{
  "n_experts": 16,
  "activation": "squared_relu",
  "moe_layers": [1, 2, 3, 4, 5, 6, 7, 8],
  "router_score": "sigmoid",
  "balance_loss": 0.00114,
  "lr_router": 0.00119,
  "norm": "rmsnorm"
}
Below are experts of layer 3 (counted from 0) of a mixture-of-experts language model. Rows are named router (the router's row for the expert), up (a neuron's input weights, with its number), down (a neuron's output weights, with its number) and show model dimensions 0-191. Each number is 128 + 24 x the weight over its row's rms, rounded and kept within 0 to 255. Numbers have three digits each.
After each expert's rows: "comes before" lists some tokens at least twice as common just after its tokens as in all text. This comes from a sample of Wikipedia text that the model never trained on. Tokens count by the router's weight.

# expert 8
router:131111112117118138148190114127149130121122158111137093084176111124127156166101127167114117152131143120121135135117114081112132104167158086127091098108091130120113132097142123123130072128098103103125148133114167070121119109114117116118123152132106154083122172140107174151199128190155131111121097116157122135110168099161125116107187133122117155113123137112077115147166136080122146114115127111140100076122102145114138149115144154100123147122124122129130090126102175152141106111134137139146136145100118118125165138141101137143149125098169144127135144117131079088135119160104128104
up6:127104070101161142109157111128155132154128164100105131134129134125116153128131148133176107129129133133129125078167091056099138147157125128113135118116125128128109144161173151128170128093122107129128117176147122128122136145128117131146158097108154101152132121123142134136150162131112112172191172166108130124126137104154140103121155093180112131106116088106134139132129135108119115121161119100115132132117153075088165091147154154126124147135170124146120101077168113069131105161142169150167124176143168111099121116151147147166097128128142128118147131155118115177123155128102123124
down6:141129150124142143128134134118118129107129119144124130154124127170126114137099157167157132143138134150174098131115147123144118113134163176187050127182126123095175130131142105138086125124126152140146154135125095130124127135185141099130111115116166146100173126117126131099148109121144129123104127131141105129128123163169168119121142143114181130160162130158128087087114112118154060158109102111110132163123097127140125137132122086152129168098129112132126097124198087097147162116135145095122119138123117110131123132129081111133109193142132154165135134182121154137140153117118146094
up7:167151080117124120142153130143134148128110128091098115126056159103112132111120126127137127158139152093111121121141124091156121158102121145134128160139132114159126092098101094106128109127161116146113155113118133126102162184116111130112132147137171139183149101136122185130124136132092117114105116168194125125119169039174118157182124143133084129125116110167134120157128155133158169149105124143118141161109141119122164128140136122161157069121123117155163158117134142139102111106144100064140128115153119099129133125123132140150124157157132156135163110119131131139131137129165146128
down7:134095151164130132149143161110131128114068120147128140149157137117083130161128136163100124118114103120088181146119181161091122115146087161095156131135187085094150103130124098122098134148136140123122123129096144147171107111126175103163128166162107112117127168159132146075113136100134130127129134125089124159161111126127146155125155127107146159128118174143112135128133125155135110120161103110142142104156114113133104150112147133129099129126129128152116090116143129123129123101128036143136114144153147122139143123098080126120128150119111104047086092114123138086123151126122120149
comes before: "the ", "a ", "to ", "his ", "in ", "that "

# expert 2
router:098123127115076126141152136057138140143134138150127104090117161155115143102139147132118135144087166163138051146115137094099132105121138091139145103136152193094141135113151111091099148105157101158103127144110118120155130146118121092100147131124130129100126112138141162125115118101154130161197135117122112103130115139119108118130094173092139132130080112129127123122138167129078146135130144179110130121145116129117141096176170113136142101138091096109137156105121121160125160155098127169138170126105138139086140079117101139140150138119128187106093102117117133123156147138133131116
up6:118109107149126072119161129088157129156129135127135122127115123130084151139095119137126141142130128095103128208110112117180125142087140100127135123100128145095156125135127129143161128152122107123127137125138110130139143121069129110113124088112139099117122140102119094141117187129156085127129133136114119126125105148095120128148113129090127150098150095141092148141148108111130102158069103120166110131145135143099106129153132123141138143130125139157081118150101138174149143107122080122128180109124086190114097086127148128123127124098173156142147077101188139170139080107138140096
down6:119158152112157108121169137193135131123129124134106195126143128154108138179138136129143138096144144129113135099120119175103155156132144120187123152087098113128155109116131120086118130135112145131127121118102093113123171179121130104109143134135116110142127137138104135151089131078068128161134128127102132106115107131109125107141110149159080076128099100128154119143114095159087110140127148109156139094108115111134123100083134099111155147129139123152093093088130185118092136069118143165086157140115131165126130121130145120101137130115124124156103094161122123122137160117169178144
up7:093166122113149129129141136119122131128102116152138147133123099143148108132146110128153134177124125131128150116125134117158127135145134112102182141110137049130112136083123124139128112139138111104112107154083102132070130131130133095149109137143133135144092158211148146071115119134164106125119131140134135119129130145168122124106147150162090121080129109123143088118121141174137132168157092134170095121123131123132122117095102146109148158152119104137118164126036143134147089115123112103196176123101093088139164116152116130147127127137156123141127154149155145103106121130158150142
down7:095137127121110112116132126150159131108125120125143208106159134132119116180133133172166075081115177083099100112132136150104133145133104143123124068141138150090092120195140107157134157139117155104138134108126136123144167120085110093128123089131174139119137129093131144118061133149108138131162083131125168137109103119133158161050127147123105117150104102139140142137133152123134121107131146169132142128166129098129076132166129132123122151112110144139158144123115119141138130104127096135126135151139122113135094180101143127159104130107155121116161153146142116082104134128129118134
comes before: ".", ") ", ",", "-", "% ", "°"

# expert 10
router:135113120142092143130124164106151123135165149137092094139126108128080079100143134168138109123127148132134148141124144113093153149126136120125108133129139162085137150131112082107156091145102134130169116162138155137116058090112116191103126116126114176120104108191169133146155124161136144152131146124135089147083109141080129145099154161136120125095098158115141123116164096135136139177104101119161133132107146120138108157106100156132107078132130106122117094154115150138192127134122116122128117128122109091119105125138121157147112129132124153059086139158127102098103137098114136126
up5:097124126102130160055100132122167174109144119143087084136150157129130110103125123147149121115140087116135096140117142118125120093164173139108173181083103133160107158090112128142136156119138183137117129146091145104158146080106120164130119100126124152128152143139107071123167104123121152102137130128130130117106059135100103074133168132119129091093129133116165111183106095127100118138111095109119132133133148123129150170154147163117120085118146155144137117132134116111137128146145128131151138117108115153137132115167120099107152147144155158105131136121132160155156142085167128120
down5:134141104115139108127132158105149071143097136166170119127077122080104098118123126125140102145158112131124098153143168185069127157099138118125131125149145125130107081131120084124126123130147099141122128147131147137088181224162125094129131134116097132129129149117128144141115129141135094084144141189133111175129180122109132126119130127131119147105119145112081139132100151093083115099156132107095135107133123120128144128146088104123148136121117124125126185107144128142137121085135078111124158125175148126128136134119123169151117113141120075109107140122180121094126124130140119127
up6:107128132160090128118171134121137108177142153157147145130112120087112104140089138143129119155141134182128080130124123145128134119125099128138139132151128108148129130132137130136083139108132114128172097112143119162163109137118158167063108132128144131094124135163128133085120100140082107105139127103111106169122159123178118095131074148130128124126123159094105110133115090177110126095099152108128185143133120128137158125145113101115085128124114094124121117126128132186110108186054094144130125120078116184138129120140090146132132095135145165121125160128116105142115107176133101127
down6:154131139103141142111106164118139126098151139159115100127128117123158058103138099115144114172086141109157103119138123130140115143141127118127065124077143130121134114161090078068137155170207133123172134124088089137137120101126118130149111123112131107121128118128130106132113135152095154141132111115132177111128139140116118149098068121127145127151122155135137123136128128119092122160109129149102130119135137143123130130117088113100162106151159167102114120123135081091124104123123093121118111132126190114060135120128179117107145124129134083113131093130154091072119131126160161133
comes before: ", ", "of ", ". ", ".", "'", "-"

# expert 13
router:152100098102127138128217113098118117126104104118135087138137116207155158136148090152101107145159124140121112096135125134137165103129130113147098099147093119082148145099150118111105106119129123134142148118132114092083095123140136086114150139121104155108109161140114154144171106137106168157114124118144063144157185132126181112103152125140139160146102169136112152152152123159118113136133131142115117121123095119133151101120177155122123150130119157102148149167135118165175132128145147117168153112109121144134122122161080149120147162094133162143136116160147118112131136157102144119
up6:103125102136133118152140166131140120100152074125136124113129113114130126091142142140127116128149114148168089065124126129083135132156133100069184126134120129080130140124079126147134162122123159113082136157126186081117094123120128112130082100038103132143135094144137140103179136130129105113143130139100099074183108128126138090129129125128115127117143159081131115105138134107101119107138117127180137142193133111111131129099118124124137114129127134140160133144128127125101125117119150129138128163183129106128168124151180120116156120128128140145128140161131149119117127149085145165
down6:167158114140158119127095128126095114071166183113168127144131145088114147128150167177125171117120125087150140116179111135165123138129115139151168127111113165181177076131128127164117127135148135149077154114114090167112103125121140137118147126129123125113110143085144105065126153123140139127104135142114177104123113132126150136116171152133122127129129080115153143178136107100131143131069122126111133125114138137065179134122129118128136136141132130139128128152149145130105128146135138081137144172129144072109093151116151166139154163133130129136102127147086134100113145142105135134
up7:131118077160137142141113157111115089094101125121075128126095115193107129121131117121112140119121104145128153097109113128170144095115128107125125124129089127133126094164101142111127155165092125132125093149128163134125114100153133114121114159137099125096138149114168119114097229128173132054118165107112129138128172104123129127129128102130135132126130117131133134138137176115149108129128139135148110085103098153086132135139143103128139126143141164126175138128115148140076129145173128126078084118128139134108143128140134110145156129038130132123122116162125159143136112101094113107
down7:128127136129118154130134075131133061133121134137131133128138103145099108131119092128140094127099149141144125154105090124183115144078084146129139118160117126135133092121166145093127098130157191121085134110126165166151163143149154140148118085121155149145131127144130145130121078152134097089157118141147153072127161135166151105117092168101128153130170087091177133169142144166142113110138112131128156146105156117127097123122115155160105174169118139167142151129126141121135136141177087141128143115162123152154117115102157078167127146125127133155119105086130131127115119123127136125
comes before: "the ", "\n", "a ", "his ", "its ", "their "

# expert 1
router:139151144125149131189145142056137144124105099132092100113177137110139078109145138116127164112084128126115139156107149119091140116131160104128076122124122150113145178174123131059118145118115104146138125130098103129142140123156111151102147136144121112145168140151107118097134149120152091132137121112119126162135109134091123123166158090131172148121090133137119140109137126128152112112099097150140134140127077105133116136116103121115174097062116122139097141195138124092201101135119141186124164102165123135149111150112128144161137103125132149125126148152135128140148119109140139136
up0:130098118158126170148133135110116127115107117128145130151135157115108168118129147149095129087131171129135078138143150144122112114119107094130128165129125141106159155122099109120187127095147125154151151126125142119142111131143153091133104159126114174205134133158171138137123111129074156149162189103126142124155118138108127141151146119150131144179170115105130097146067151114194138120163100166124115161141130122127140135145195133130190119170147109159112139106121125103126152154152119135161120133108148162129172118126127123106072111131128127139131109129127169127119098153140128132
down0:206148125120139129107118104166091172116157097086147135135121141137120136120128070137154135145132132184082100113146132131086131153136145117091104124129120103124167133145138107139101113124136100144128134142109116099125129125144127196095063140112092113155094127153124107126137126126091102127086155147149094106100078155128135159109101112135159140132111136123146143121103112152117143135145157122130152169140102172109151170144133128158072119145079079076118141163145140121087126139135130100136126110087153131128169097136097172115130115143142120123116141109118167150127145141133126117
up1:119131116130122109169125184111179132120128114130111156194132110080094127110130105122120170182154157107121133120130120145146152134149115121112107130115128127108146142112107126127102143132111096134126125136162081114093167138092123129130188127149106145165203150133110128132118149096118139137118108096158141128103121131124135163132120117130106124139107120141126123131162148117115204155127127095132156136160111056119161127154078176127150155121125125111075116151127167126136171114192142134113081113093111117144133109141139146168160109116137101144124129131134112151100108121141168130
down1:141108144189131170135150127141139129122116106119125131112148115065152139151134148136126172146171113126124139102145149129102143098128136117128110115130152076119120124092136118119138139101133143122162098115105093153122097117105086116071099107115011153129136105151165100143151158116135157127150135130139135074149135120129155124130124166113101121165110119161162110110120123158138128131144129124127118163151077131145142115099112146126114144114144128161151127107186063125097074129090056138128112106139129139122124128130123137100116125112081124129161104146120127132119143128124149117
comes before: ", ", ". ", "\n", "'", "\" ", "-"

# expert 12
router:137148133125134137113193139100114139170157102129129104105130138182138157160136126164141132139097153141131143102130143095146172096136112141134140127157163092087130154167178130107126146088171128126153109133103149065108128177072089073099151101131067134132136157119076145118165132126115152154133110120119144107125114157141127132137161105117168103122081135162133141133149152134133115112170148143118102110115138151140135101111097169112126139134139144165173184115138149127147144119138147114141170093136127109144099120139121130145147117147154170142139116137147148100155124096146134130
up6:148178128152104114130123106132129089129130130128125109153129180197074133125128089153121117128112167129139068140116101114149126105097101111130129135133132134070107128125114086101131169184153139142110141127124095133116153141167108098119145120054145144129106114151124108108097132156135159186139127130110135129121161093151131153144123152133091108157147158114122128133149084129132125156125061119127133136148131121119105133143135130135118133121097171176138129124158136138159150212128146141120154142101129127122144146098156142098121133099126146121123099147169136096141127126142066125
down6:104113115130118105107101138139146125082071105163126128132121130131149171068110136156147115127151108122146117145111124156105097127123097105113137125131126096140100141071133126130103126131125158105099200130125095123063133123172091120103132143136175157137116128117085116125149124158112118104180146136157149122136156150165105140114136132129112114124128148137101127126162125137129128115109129121118114132120133090109109146141120124102113148123129112157126128150108085233136124133115143100137120132139097153084082111114101095168190189126128109128130096126151153132113124075136140129
up7:105127081127116175124206141128117131117142131133129127129134128100129178169085116175124118126078122094140137129147135133145149163137126124175134123128157067113132124176155128137159112127109124089118085169075112128126155104124130178160087128165127129122132182109136128129099153122124109079126150141165127132104127121108122144129139128091113116105166142140129139100133147125137101135136127161134100108149124125116141166124050136136128128115128128091141162124122128142134132128148136151122138140160136141125131115084124129209131064121144136129086144109177177132115108129120118138
down7:094160135108124144135131088128157148142119135109142100121134148124098154120140127094151118105090130124114149176128184148136133137097136180124152105102141115096122117131136128182141127125133120087127141151126120171130132179130129101144142168099108140119133106107115111120109145127148142131109124120146152100117112146135114150152115152135175071193138124158130126128097136128113093100127094124093130127131208141167131118141158128137122116116134124123166141103112142180174110058133147140117144136123048134121129157136139129079124126085106122155163128188090153143131137125108150143
comes before: "s ", "\n\n", "0 ", "1 ", "2 ", "2"